Weights of a small mixture-of-experts language model, trained from scratch on English Wikipedia.
Size: width 128, vocabulary 8192, 12.6M parameters.
Experts: 32 SwiGLU neurons an expert, 2 picks a token, a softmax router, a shared expert of 64 neurons.
Below are experts of layer 3 (counted from 0) of a mixture-of-experts language model. Rows are named router (the router's row for the expert), down (a neuron's output weights, with its number) and show model dimensions 0-127. Each number is 200 + 40 x the weight over its row's rms, rounded and kept within 0 to 999.
After each expert's rows: a language model's description of what the expert responds to; "raises" lists some tokens whose logits its average output raises strongly, later layers aside. This comes from a sample of Wikipedia text that the model never trained on.

# expert 19
router,283,246,178,211,197,209,181,215,165,255,200,205,282,246,250,228,254,168,185,226,191,221,306,249,156,205,183,201,247,158,185,188,212,123,227,142,167,232,144,270,159,160,186,189,273,200,311,271,200,156,186,196,259,172,251,223,168,233,188,218,205,141,235,158,179,262,133,216,167,155,211,205,241,233,165,218,136,151,247,173,195,205,194,207,214,182,244,213,256,230,192,174,137,227,219,243,197,213,226,215,177,273,157,149,191,173,233,219,251,123,230,204,112,224,169,152,175,197,238,175,187,233,168,162,221,265,230,215
down0,207,234,180,165,167,189,181,193,268,201,196,178,217,162,198,178,180,180,209,217,145,195,178,163,206,178,194,193,219,195,192,279,167,144,153,107,230,246,192,163,206,262,200,207,172,184,197,146,247,261,226,245,146,210,309,159,118,190,182,273,132,169,206,193,172,242,201,193,242,211,140,178,210,181,173,150,223,192,185,215,186,201,215,148,133,172,200,214,197,219,129,221,277,202,216,268,128,246,165,170,229,168,193,163,189,161,199,114,241,225,157,214,255,199,126,161,217,258,235,155,263,214,108,193,261,123,131,220
down1,221,236,295,203,172,267,186,170,218,197,159,163,218,219,199,238,158,233,211,163,208,158,214,183,263,240,209,220,158,105,184,156,249,164,202,202,152,195,168,200,219,136,256,260,210,204,192,189,212,253,213,153,154,252,184,267,206,253,231,223,284,176,171,156,181,236,181,214,242,242,198,202,224,203,201,198,162,214,219,234,239,204,243,135,213,202,149,245,230,200,130,146,193,210,259,248,248,181,265,200,198,268,174,229,220,202,247,215,251,262,222,147,262,200,209,154,215,221,254,259,129,348,246,171,202,164,169,179
Word fragments in common words and names, often d, ig or st after a hyphen or letter, such as digit, eldest, Identifiers.
raises: "ications", "ifically", "ication", "itional", "ates:", "istics"

# expert 53
router,195,197,172,263,227,163,215,240,214,132,235,216,200,164,235,165,181,268,254,228,263,96,267,191,164,268,233,137,210,201,245,177,249,177,243,192,177,296,235,117,181,236,167,168,182,108,191,182,189,158,204,161,216,238,188,199,205,204,209,138,230,254,260,261,154,219,214,218,187,104,199,164,247,213,187,137,259,213,191,184,295,205,174,152,207,222,156,243,249,233,214,164,205,211,157,182,191,201,231,137,169,163,199,248,164,185,146,284,147,150,221,226,187,198,219,198,232,238,257,200,206,205,259,208,192,214,154,174
down0,202,154,217,296,198,197,194,157,263,196,193,214,140,230,250,195,191,220,141,159,195,205,172,178,207,173,228,165,212,215,241,237,267,105,237,187,162,178,224,181,128,224,190,136,172,210,228,199,263,158,157,206,197,224,194,229,249,196,130,132,212,208,234,215,182,131,188,200,212,205,269,111,203,225,214,219,141,98,146,167,192,139,242,132,234,155,108,262,226,218,185,131,234,208,212,223,227,269,240,172,240,187,197,235,115,214,204,225,193,117,209,168,228,169,170,259,160,256,238,188,229,222,192,177,224,171,227,174
down1,224,185,211,223,163,184,165,174,215,120,187,233,182,118,195,130,137,239,219,233,211,218,231,188,221,235,146,141,213,227,229,221,203,272,201,258,217,254,217,146,194,236,247,224,127,171,188,217,161,198,204,177,226,251,228,195,266,94,164,224,238,165,200,174,183,215,195,212,179,248,244,172,130,184,148,181,131,271,155,189,244,198,270,199,227,226,210,251,153,197,243,276,194,262,175,190,188,224,236,233,132,131,256,205,155,214,93,210,151,134,193,206,167,272,233,178,199,236,226,230,221,208,179,166,198,122,154,208
Quantity words after the, a, with or of, such as two, several, all, some, most, first, each, often before of.
raises: " of", ".", " a", " the"

# expert 62
router,198,191,194,252,202,127,153,218,233,265,224,182,181,185,231,190,167,273,169,200,192,217,214,179,225,160,238,206,240,215,232,115,294,132,297,162,186,130,217,212,253,205,204,212,200,166,175,189,195,209,203,180,193,268,220,174,182,170,217,211,186,266,255,195,155,213,162,219,152,251,230,202,202,215,147,179,149,240,143,271,202,188,190,166,114,196,235,200,191,197,168,230,120,195,245,213,184,142,201,228,203,169,80,150,162,239,239,226,179,181,207,233,268,131,186,206,159,156,250,117,213,119,147,199,222,207,193,275
down0,210,177,241,205,217,163,275,176,252,145,193,230,173,211,234,206,178,238,212,213,175,217,211,196,188,147,210,178,144,218,232,180,216,142,295,198,174,186,153,155,159,245,227,151,205,202,170,237,196,237,179,229,233,156,182,168,141,199,251,120,154,256,118,206,175,270,201,183,217,163,219,224,241,235,139,226,165,225,129,261,220,258,226,143,197,244,286,144,238,147,147,189,265,169,204,221,159,213,237,203,234,190,124,174,214,244,145,221,175,160,227,147,216,203,166,119,122,164,151,197,246,161,183,255,114,174,201,238
down1,159,273,208,239,179,215,181,234,207,171,197,176,260,209,156,197,295,154,190,199,171,189,162,207,254,211,206,212,235,143,170,185,127,208,199,211,236,209,217,271,169,184,209,220,183,223,182,108,224,150,170,189,180,289,166,96,182,232,233,201,201,191,117,223,177,157,176,199,185,212,204,260,194,100,310,175,249,156,121,181,294,241,250,172,175,163,153,190,207,265,191,183,156,199,134,218,209,186,190,221,132,197,206,152,205,144,236,167,212,235,178,218,212,160,233,197,103,247,178,224,185,151,218,187,176,162,226,202
Final syllables like -en, -er, -on inside surnames and other words, e.g. Cron-en-berg, Bell-er-ive, Comn-en-us, stol-en.
raises: " roles", "ism,", "izing"

# expert 20
router,182,161,170,219,290,205,155,179,231,177,225,251,179,111,232,203,227,265,205,139,174,210,189,230,116,241,223,119,194,232,237,209,163,218,221,168,207,199,140,176,151,248,184,120,248,197,184,194,227,183,178,238,179,150,202,215,164,246,233,192,212,213,267,273,115,208,277,187,175,206,206,165,287,175,227,229,219,177,205,229,247,190,206,202,278,221,136,166,161,130,180,197,227,157,152,205,249,255,200,189,235,242,252,200,191,170,171,216,174,162,213,190,171,231,244,116,265,172,142,196,109,224,221,195,271,199,223,140
down0,174,186,224,246,190,229,266,186,183,261,190,155,215,230,209,202,238,186,166,166,240,204,221,216,138,264,236,213,226,182,203,161,230,193,178,226,248,185,207,209,154,158,185,225,189,189,243,150,143,181,180,225,149,86,243,140,182,205,197,302,120,250,85,273,213,147,247,166,127,227,233,165,243,195,236,185,174,163,216,178,183,209,207,175,282,243,177,221,235,144,154,151,166,197,161,208,257,192,227,214,183,172,261,159,202,248,273,212,205,170,188,200,211,148,222,129,181,217,231,221,186,224,247,140,251,121,143,181
down1,97,262,245,150,181,138,225,224,147,160,159,219,180,185,205,218,209,221,238,193,206,294,211,268,166,232,216,252,185,253,205,139,217,242,144,180,171,156,168,217,132,231,222,187,249,193,170,194,206,192,188,250,237,223,231,266,180,173,158,171,134,148,214,204,155,113,201,213,209,236,242,205,165,197,162,217,106,170,169,177,190,246,172,254,177,166,177,152,212,152,236,307,185,223,178,150,155,197,257,245,137,147,182,197,223,193,250,200,193,212,197,242,182,114,244,175,232,177,251,136,194,132,220,208,165,216,182,139
Bare infinitive verbs and be/been/being after to, would, can, not, e.g. to establish, to develop, be translated, had been.
raises: " the", " its", " a", " it"

# expert 11
router,198,265,236,280,146,226,200,163,159,230,198,175,167,260,200,209,187,154,197,283,172,233,164,177,254,221,205,291,197,200,193,224,207,203,200,213,278,216,143,211,239,234,260,260,253,221,163,188,181,223,153,189,197,196,180,183,293,189,199,191,210,225,165,103,170,185,176,163,222,224,144,158,186,187,183,198,228,253,253,169,202,276,155,248,179,180,165,221,185,174,178,110,237,230,226,126,262,199,198,139,212,237,213,233,236,99,247,231,187,219,178,227,268,261,216,151,157,242,212,248,247,204,222,196,206,116,151,249
down0,190,237,215,263,105,200,104,191,160,201,232,166,247,240,183,191,238,123,179,157,246,222,169,214,227,165,204,236,240,241,233,164,171,277,224,195,272,197,179,265,253,158,220,144,293,163,198,172,167,185,220,163,146,138,242,281,241,100,263,157,209,246,166,189,238,216,207,233,183,216,222,159,256,213,214,230,188,148,234,212,190,217,193,189,194,223,202,258,210,193,219,163,171,257,193,173,194,178,176,197,154,211,187,198,239,117,178,218,179,232,146,162,146,161,288,140,184,210,233,217,153,154,202,205,142,277,206,217
down1,197,226,188,177,162,188,161,165,201,293,165,169,151,202,238,195,253,178,195,204,187,160,159,219,224,205,242,241,166,206,191,213,140,193,242,148,221,190,239,241,247,163,207,180,211,183,242,235,207,195,249,226,193,262,182,229,207,224,191,257,228,157,217,235,197,154,108,155,232,278,259,218,245,166,186,242,148,244,200,185,213,125,188,223,179,230,158,184,155,274,296,201,157,137,180,233,233,220,249,172,191,233,242,165,225,167,201,196,310,184,208,265,202,190,321,238,121,264,223,157,139,132,166,246,206,185,171,207
Single capital-letter word-starts beginning a proper name, mostly surnames or second names in lists and tables, like B(rew), L(ange), D(E).
raises: "ulf", "alls", "aza"

# expert 36
router,201,174,200,129,289,136,197,108,194,201,221,170,177,215,214,158,191,137,187,171,168,196,166,246,185,317,188,192,127,131,213,192,216,208,245,147,246,190,190,174,210,176,215,168,236,175,163,158,258,228,199,175,237,207,197,203,206,203,215,230,196,122,182,202,226,257,214,223,202,197,259,168,180,202,136,203,231,192,181,242,149,235,230,130,250,269,274,170,205,175,237,237,146,202,219,221,237,219,153,174,230,116,218,230,166,230,197,226,158,167,113,223,146,198,178,107,216,189,152,292,237,194,193,204,171,194,178,306
down0,280,221,267,191,224,188,249,232,183,217,280,253,250,192,217,158,195,191,251,202,216,239,223,113,179,97,183,185,209,176,157,215,198,232,224,124,198,231,152,184,230,134,219,184,169,196,242,246,215,238,208,161,239,184,228,212,209,149,173,162,259,203,132,100,219,191,216,182,233,165,226,273,212,185,126,173,226,239,219,185,180,195,205,202,188,170,196,128,246,193,200,146,111,246,164,206,180,188,195,215,250,205,160,293,156,201,282,189,227,187,250,166,115,190,226,170,165,147,257,161,263,216,242,176,217,157,167,163
down1,170,229,211,225,259,188,150,198,231,129,174,238,204,208,131,242,239,223,196,251,239,233,228,226,141,166,219,251,193,241,216,155,107,171,180,164,141,242,207,215,196,194,197,230,254,171,182,206,183,227,152,171,116,179,202,285,213,218,266,176,124,258,203,218,202,183,269,200,218,200,263,215,178,221,215,226,133,172,247,156,153,199,170,212,206,248,194,228,216,111,234,187,120,230,126,189,160,154,237,179,209,245,220,194,189,117,217,193,199,221,307,197,206,221,242,208,197,241,195,226,231,149,142,215,164,275,136,124
Month names in dates, after a day number or "in/on", e.g. 14 March 1856, In December 2009, late April.
raises: "ability", ",", "ation"

# expert 47
router,231,136,206,138,186,227,209,173,242,239,186,203,184,246,213,207,124,220,154,229,249,218,229,196,147,89,233,240,95,193,218,163,258,269,154,189,247,192,235,175,226,158,190,210,171,127,211,195,193,172,252,146,229,250,232,231,204,222,195,178,183,188,177,162,228,225,151,178,177,180,89,258,205,240,199,118,159,117,226,212,184,179,226,243,194,163,220,244,159,190,203,175,229,219,209,161,148,209,177,203,196,288,172,109,208,205,183,171,204,236,156,213,179,166,164,198,254,223,228,126,156,197,144,219,98,206,159,180
down0,251,220,205,202,233,219,223,225,189,201,247,259,167,189,234,206,183,125,192,295,250,187,129,235,114,120,137,194,172,199,221,149,223,224,191,220,219,225,265,244,236,163,252,220,221,303,181,149,216,216,215,267,237,195,234,190,211,137,159,178,236,223,246,150,187,174,238,129,193,193,125,192,163,181,203,197,208,163,145,224,173,149,186,194,163,220,236,177,242,141,293,174,207,234,230,173,233,166,187,159,192,243,140,267,255,158,219,175,235,229,260,209,228,284,181,256,175,208,123,137,191,215,176,204,218,146,208,187
down1,291,293,177,177,283,255,280,142,181,171,264,238,202,171,163,234,167,195,200,190,232,179,213,239,238,113,188,260,170,216,207,164,218,245,180,221,225,165,212,233,184,182,208,273,225,171,184,224,219,116,171,213,205,218,247,167,211,145,133,154,212,200,170,200,153,186,164,227,164,154,133,222,225,216,180,178,126,217,242,216,213,262,107,158,244,170,199,158,224,267,122,179,190,200,184,210,206,176,112,202,174,254,171,213,207,196,168,216,130,231,200,200,251,152,252,219,209,225,194,90,247,165,221,222,201,181,228,178
Vowel-consonant syllable pieces inside words and names after an initial letter, like G-om-berg, ro-am-ing, Mat-hemat-ics, Bat-um-i.
raises: "ateur", "tle", "lyn", "ally,"

# expert 34
router,207,171,184,189,181,197,203,206,176,286,202,134,192,131,121,191,271,136,177,228,216,167,178,212,175,201,218,227,117,143,232,164,285,207,244,120,185,242,264,203,146,259,241,243,263,140,161,179,238,171,190,212,219,191,191,210,231,183,206,270,204,262,147,167,154,245,184,221,147,127,189,145,131,182,186,244,113,177,239,211,144,240,193,235,140,184,158,241,239,155,177,237,148,221,224,182,179,250,219,189,172,224,165,194,201,216,268,207,202,181,214,197,229,201,190,230,135,207,154,253,293,158,171,138,177,200,220,185
down0,141,174,221,161,253,152,161,182,218,194,167,187,222,220,172,247,176,269,131,256,230,186,240,193,173,169,262,115,132,227,128,198,116,206,124,233,220,195,207,222,194,272,136,180,202,187,146,248,221,286,218,162,238,220,240,174,183,180,236,217,229,205,159,247,180,161,207,220,201,197,160,209,152,232,227,215,154,249,214,218,191,186,185,182,180,158,191,219,188,195,165,151,260,165,190,201,227,249,195,109,222,268,223,238,156,255,195,224,197,245,288,110,175,203,252,187,112,213,186,117,235,249,200,201,183,173,275,213
down1,179,89,212,229,184,134,187,224,215,246,244,217,261,248,293,208,164,161,164,179,200,183,255,176,195,195,175,198,216,222,204,235,159,205,197,181,196,186,156,158,221,189,172,142,88,255,147,219,174,182,211,125,155,218,158,194,142,162,135,147,248,165,211,197,155,182,207,180,197,230,192,269,156,182,176,214,168,208,200,152,143,149,199,293,208,245,233,179,147,157,157,194,204,254,307,239,211,227,192,261,165,212,282,228,235,227,108,163,199,188,183,207,166,172,242,244,144,211,221,165,223,205,176,193,204,228,156,262
Single letters or short consonant clusters inside proper names and words, such as Pear-l, Ear-l, Bar-cel-ona, Sard-in-ia, neck-l-aces.
raises: "hol", "astic", "as,", "ical", "as", "atic"

# expert 59
router,184,183,161,129,247,137,209,180,176,152,197,164,234,187,162,199,231,156,215,170,174,133,202,224,188,221,182,208,141,281,174,173,148,200,250,181,232,193,177,150,213,201,262,223,171,201,189,122,186,221,198,193,197,135,246,218,184,166,234,246,188,119,173,183,203,216,241,169,204,111,210,167,202,298,152,195,229,193,243,206,205,185,153,251,185,232,242,112,238,118,211,231,208,206,163,212,216,189,183,150,251,115,169,221,195,153,162,331,175,232,185,200,174,294,188,176,194,232,217,280,215,217,216,291,206,206,162,159
down0,194,136,136,270,232,207,159,198,192,222,166,148,175,187,200,202,234,108,214,216,285,264,157,201,285,185,209,282,204,275,166,218,225,208,215,157,179,163,206,181,262,196,150,252,162,212,209,132,181,180,127,219,184,192,232,199,125,252,188,204,175,143,136,133,217,203,186,187,228,271,222,174,194,196,230,181,211,256,256,142,232,153,175,161,191,250,231,219,167,173,153,153,185,232,224,201,254,184,175,222,195,221,274,150,223,163,216,230,192,161,224,247,209,224,155,192,276,256,150,247,188,198,223,117,139,128,169,209
down1,148,229,206,131,195,119,243,123,164,196,246,223,222,166,138,197,207,114,148,174,99,165,196,193,150,197,179,233,177,191,195,237,132,164,181,169,258,166,216,153,272,233,167,184,173,207,207,197,138,209,161,204,235,216,209,192,175,216,215,206,259,167,255,184,199,307,256,232,148,239,159,215,246,174,259,242,194,254,122,224,172,211,196,226,192,134,227,257,171,142,227,238,182,175,247,211,243,200,214,248,220,276,162,175,277,251,192,176,200,231,219,203,186,257,181,263,171,124,216,209,241,188,163,204,182,227,190,267
Nouns naming institutions or bodies in proper names, like University, Council, Party, States Senate, County Board, plus census age.
raises: "s'", "',", " of"

# expert 25
router,239,251,180,274,192,290,147,188,264,205,227,206,209,187,318,170,169,258,185,182,196,208,205,187,150,127,225,191,189,162,196,220,209,142,191,148,176,181,267,175,224,246,145,275,237,181,193,266,194,198,194,204,219,233,191,223,108,185,162,153,238,224,264,184,161,203,175,156,177,208,256,274,195,182,174,201,159,239,228,256,186,176,194,209,197,157,168,250,153,257,169,179,128,225,163,194,155,138,265,226,189,193,162,179,187,245,177,302,177,189,218,189,213,232,231,262,187,234,251,93,188,175,168,151,217,245,215,190
down0,215,225,272,262,245,146,214,276,192,236,200,157,240,131,163,155,255,210,251,161,263,218,170,159,186,212,210,136,257,215,215,163,215,191,200,144,171,215,177,210,199,201,311,174,241,226,220,231,142,222,236,165,192,187,143,234,245,227,223,159,201,195,224,170,220,254,112,213,158,209,192,216,213,148,159,193,196,95,290,175,224,99,276,154,257,205,163,133,168,235,167,211,138,205,272,215,226,192,179,240,167,165,221,175,182,179,233,192,258,224,225,236,188,199,205,231,257,201,214,230,181,164,243,264,167,202,195,162
down1,216,164,184,183,182,245,159,162,211,263,146,237,197,195,109,229,167,149,199,220,214,202,138,168,184,140,129,146,230,217,168,200,178,180,115,186,225,252,199,217,235,183,160,147,243,175,253,186,239,123,248,244,174,170,201,221,147,157,181,228,209,167,183,174,247,196,143,202,219,243,131,199,173,210,257,177,168,215,146,209,203,241,234,269,215,152,232,222,223,206,147,179,148,270,186,206,268,148,222,195,211,181,176,185,226,191,172,220,207,73,262,174,171,182,244,338,214,225,134,226,128,168,219,218,190,215,209,184
Second fragment of ordinary words after a short opening piece, such as ic in picnic, al in battalion, lif in life.
raises: "an", "an,", "an.", "ar", "ana", "ans"

# expert 44
router,259,183,232,155,157,223,208,180,152,218,209,141,246,178,209,193,234,172,142,186,231,200,183,241,213,193,211,146,229,143,163,172,168,225,130,198,174,135,203,193,237,202,131,219,202,235,244,194,257,158,164,299,213,162,225,214,204,188,165,192,208,220,177,240,195,293,204,174,186,226,229,205,137,243,182,147,188,312,148,234,223,191,222,303,209,148,204,225,174,261,219,224,244,218,213,209,110,258,197,282,207,303,183,180,195,191,197,168,168,197,231,188,174,190,235,200,88,173,237,275,219,228,182,218,235,230,259,150
down0,246,124,182,223,110,134,227,242,187,150,221,124,201,257,223,172,250,209,142,236,178,191,212,186,163,252,199,304,252,212,210,181,151,200,129,159,203,125,192,172,181,231,237,167,261,273,191,196,232,208,210,183,182,159,150,234,196,155,154,158,176,203,223,150,267,140,237,123,158,189,135,187,172,240,235,265,243,186,206,190,190,215,223,158,210,213,180,243,178,228,264,213,163,186,195,272,183,180,239,220,169,159,225,195,198,153,164,167,208,169,148,227,264,206,170,146,232,232,154,271,162,203,178,206,116,246,184,259
down1,135,173,222,131,138,153,176,184,199,144,188,238,206,237,228,241,138,221,136,147,160,251,106,168,222,281,160,204,193,219,238,179,179,148,175,200,191,173,261,226,121,240,192,201,247,234,202,206,109,141,148,200,164,158,184,233,86,204,201,190,173,171,202,245,173,210,191,207,234,215,179,178,189,238,191,189,204,160,203,191,234,214,250,118,134,253,266,231,254,146,194,238,196,221,132,199,167,187,195,239,201,207,194,192,185,299,118,205,215,232,139,150,198,206,174,108,180,185,182,177,182,226,179,185,142,234,177,222
Inner syllable pieces of longer words and Latin or foreign names, e.g. Cont-ra, Democ-ra-cy, unpar-alle-led, Vran-c-x.
raises: "iny", "iter", "ital", "ibly"

# expert 30
router,160,107,188,256,203,236,218,192,211,167,190,230,180,159,93,198,217,196,257,155,152,210,210,221,236,255,143,242,278,199,222,238,144,202,191,133,164,271,223,131,191,158,213,260,207,233,274,181,222,162,188,185,185,211,139,184,257,224,239,215,236,118,249,198,274,119,141,189,239,213,252,219,190,113,197,232,225,226,150,164,191,200,268,211,169,223,182,166,229,168,181,208,175,159,174,194,227,233,260,189,172,126,217,219,201,164,297,190,204,209,191,230,180,199,189,144,216,206,251,252,212,198,247,183,279,150,201,230
down0,188,306,133,191,162,204,298,208,185,197,200,225,227,235,159,199,193,223,136,156,182,182,179,170,130,180,195,212,157,83,171,163,226,159,212,154,233,199,282,148,266,254,214,213,157,209,200,170,306,206,199,180,217,274,207,177,167,197,196,192,252,194,246,271,122,196,196,217,190,195,152,215,206,214,230,212,287,196,151,187,213,301,231,168,205,126,196,175,233,259,221,163,232,184,210,230,265,186,170,240,182,207,155,168,223,225,180,235,205,282,166,220,242,196,123,164,222,211,228,182,212,226,243,201,182,146,210,230
down1,233,209,236,169,265,215,227,156,136,241,189,268,192,181,291,232,201,213,110,115,292,185,189,139,184,93,217,189,128,151,157,208,150,217,183,194,173,155,232,194,216,192,253,193,273,228,182,206,128,227,174,196,190,209,184,205,242,200,199,209,206,186,227,157,164,168,164,136,215,255,173,231,204,192,155,197,187,231,196,132,178,164,169,190,288,222,240,184,226,184,217,195,170,221,235,220,188,245,160,226,192,235,198,252,240,253,123,194,259,183,215,103,272,266,196,255,152,161,163,167,186,171,246,228,237,165,173,194
Prepositions of place or time, chiefly in, also on, at, during, after a verb or noun: "in 1990", "at George Mason".
raises: " the", " some", " a", " many"

# expert 58
router,271,236,234,172,249,258,208,224,218,173,212,175,237,253,312,220,203,237,166,236,202,237,251,137,126,177,183,176,180,137,172,227,223,184,158,294,241,224,144,186,211,143,222,226,206,172,242,153,235,153,217,189,214,234,261,189,145,189,143,195,273,167,229,167,137,233,211,163,221,191,171,218,225,239,226,117,184,121,203,168,251,208,217,181,208,181,227,186,239,202,187,125,176,201,170,143,239,245,179,184,217,265,251,155,216,186,208,222,216,227,188,177,191,206,276,202,270,206,297,117,157,210,195,159,151,240,175,148
down0,163,254,180,253,190,186,264,177,162,300,161,203,235,225,185,240,147,250,120,241,208,143,141,243,195,128,234,169,159,252,180,150,202,229,137,247,193,137,132,262,248,180,205,206,185,234,206,157,148,202,198,160,124,210,227,173,206,263,123,232,201,206,183,261,175,271,226,180,196,196,209,138,235,258,230,177,209,220,259,177,183,225,81,185,217,178,183,196,167,196,153,261,212,246,227,210,186,161,152,221,229,225,224,152,275,245,155,235,223,223,216,138,175,212,201,178,153,187,243,186,192,195,151,229,258,191,229,169
down1,242,206,227,159,203,200,150,171,168,125,212,191,166,132,263,206,211,177,149,198,231,124,273,150,121,249,172,184,121,216,110,204,224,226,153,196,229,154,189,282,192,255,244,164,211,159,192,188,241,165,107,182,192,207,259,211,186,162,243,249,237,238,190,174,161,196,256,176,176,192,228,170,201,219,240,177,151,254,130,207,218,191,213,233,206,237,216,196,195,249,156,102,195,279,225,214,198,246,182,157,198,229,308,212,177,274,194,194,194,212,146,183,218,123,178,257,240,246,191,211,163,208,242,148,195,226,194,190
First pieces of words split after a line start or article, plus section headings like ==See also==; Prom-otion, Ele-cted, sim-ple.
raises: "ographic", "onym", " Italian", "ography=="

# expert 39
router,214,179,219,172,243,256,138,208,182,209,209,223,223,216,235,190,203,179,200,193,156,73,232,197,205,196,174,122,117,179,166,202,243,146,152,141,169,102,261,291,177,193,147,209,244,175,261,122,149,183,201,212,199,171,206,209,213,211,162,208,209,171,202,245,130,206,200,178,171,153,200,162,223,179,258,203,174,127,213,179,180,159,193,279,221,204,180,256,196,158,196,190,191,254,182,191,156,196,133,222,203,226,205,197,193,192,229,181,170,168,183,184,133,128,156,163,229,196,133,119,166,207,162,195,216,277,192,79
down0,199,168,193,173,249,238,183,269,162,222,163,222,144,132,166,228,136,221,203,229,217,186,250,185,246,160,266,154,160,191,214,253,221,152,268,200,217,231,126,164,170,256,212,183,170,176,203,134,175,145,209,144,145,215,195,189,268,236,190,141,218,169,203,228,144,213,228,229,200,237,242,182,242,240,177,168,175,195,216,180,145,211,256,289,280,216,153,182,241,156,254,143,167,168,142,161,159,277,225,190,168,149,210,114,198,209,201,218,201,156,220,234,187,282,293,172,229,169,221,204,216,126,243,170,205,212,141,172
down1,246,121,173,183,205,176,178,173,220,211,174,188,211,143,216,174,181,264,179,231,231,197,190,234,252,155,275,180,170,259,215,221,153,239,171,269,168,207,216,195,167,175,218,234,226,114,187,273,158,225,212,166,240,200,206,252,185,195,249,212,256,230,260,155,240,208,216,286,239,203,175,167,186,234,282,270,212,138,172,250,195,164,172,211,157,232,218,165,155,250,222,200,227,256,216,141,183,199,143,108,259,218,230,228,197,186,176,288,140,234,221,198,149,124,246,234,185,176,208,190,290,245,275,235,180,170,204,155
Middle pieces of words, usually before endings like -ed, -ation or -al: dr-iv-en, ign-ore, dist-ract, Fre-qu-ency, Ob-serv-atory.
raises: "ographer", "ography", "ican", "ator", "ograph", "ators"

# expert 32
router,236,197,205,240,154,175,263,201,245,134,201,263,162,201,140,224,164,174,184,198,186,250,163,174,220,170,194,254,137,168,267,267,239,302,216,217,293,190,192,207,305,204,158,202,176,215,169,152,194,307,271,230,243,156,209,176,189,118,193,229,163,241,179,210,238,247,169,273,233,235,239,196,174,220,213,182,191,129,151,208,232,257,128,172,177,239,143,198,240,258,154,272,230,185,229,182,240,202,195,217,204,207,199,196,217,201,179,194,212,295,200,147,172,244,244,238,222,185,210,207,229,149,226,241,206,166,177,226
down0,245,187,260,186,241,167,224,216,233,241,262,213,162,218,173,179,190,121,200,259,190,239,212,226,153,194,190,161,157,210,135,203,192,200,311,172,172,208,210,153,208,178,155,223,238,240,208,176,250,229,194,232,302,205,130,193,187,201,250,228,201,176,115,114,201,222,101,166,148,182,255,199,184,198,205,173,221,247,277,268,186,195,227,268,269,199,221,128,237,186,234,269,171,187,176,187,234,160,135,210,258,142,129,195,158,255,179,240,182,167,169,183,174,233,191,184,241,162,189,189,216,258,246,166,182,168,153,182
down1,241,175,153,244,191,241,202,211,262,160,204,169,126,210,192,232,169,197,213,242,181,191,205,171,211,154,224,157,147,230,182,264,224,208,228,211,209,264,179,136,177,207,184,162,269,170,275,251,255,195,198,262,196,242,206,132,249,189,172,167,197,212,200,302,213,193,229,160,189,158,212,238,224,166,192,286,247,172,178,127,211,224,280,291,146,180,149,205,232,196,193,245,288,211,178,172,144,211,181,208,282,226,238,133,187,248,249,182,250,149,223,191,271,152,177,166,158,182,220,204,196,268,116,196,209,206,216,152
Periods ending sentences or abbreviations, plus == heading markers, e.g. the final., Pub., Lieut., Current situation ==.
raises: "s\"", "self", "\")", "s;", " Their"

# expert 23
router,236,186,209,203,222,154,283,214,246,185,183,242,231,173,143,213,165,282,165,183,203,208,164,217,262,216,215,209,172,178,234,180,191,173,187,224,208,234,214,200,274,192,150,143,133,260,162,301,186,239,196,251,247,212,180,207,233,162,196,280,164,147,284,183,213,194,266,210,229,265,236,149,204,230,175,200,236,266,272,206,149,219,215,188,209,186,213,172,188,287,206,252,177,116,194,220,252,281,205,169,144,184,207,246,177,168,138,190,171,270,183,210,188,231,94,219,258,179,214,226,254,204,248,211,192,230,249,235
down0,234,193,148,209,216,234,210,138,213,245,209,191,190,175,234,215,83,182,215,197,253,156,174,242,175,224,200,206,205,179,190,193,202,146,223,198,191,169,251,155,249,145,270,215,250,194,224,207,216,249,168,279,160,129,181,199,211,226,210,196,206,131,212,228,218,254,206,181,256,227,249,107,138,141,229,161,273,251,257,160,199,190,127,160,279,195,247,188,196,163,179,138,230,195,105,241,125,187,188,143,198,225,189,208,244,157,213,207,170,167,123,222,156,189,134,169,213,187,167,199,136,172,166,205,161,163,152,269
down1,189,256,192,211,172,205,230,168,241,219,235,176,211,192,202,211,154,207,146,183,115,228,108,183,193,192,284,203,231,226,188,175,247,212,220,189,216,189,217,261,240,211,272,171,227,159,212,126,158,137,227,295,245,176,183,213,232,238,246,233,192,195,203,219,161,165,206,174,190,207,271,157,283,133,130,143,230,227,150,196,218,208,150,255,216,182,195,212,183,302,232,129,224,245,165,259,195,163,210,224,155,264,219,208,159,157,147,231,211,277,201,233,129,215,255,247,186,178,177,184,204,154,186,230,239,152,121,246
Commas, often fused to word endings like s, ed, ing, a, closing clauses, list items or place names before and, which, but.
raises: "age.", "old", "abad", "aint", "ew", "ave"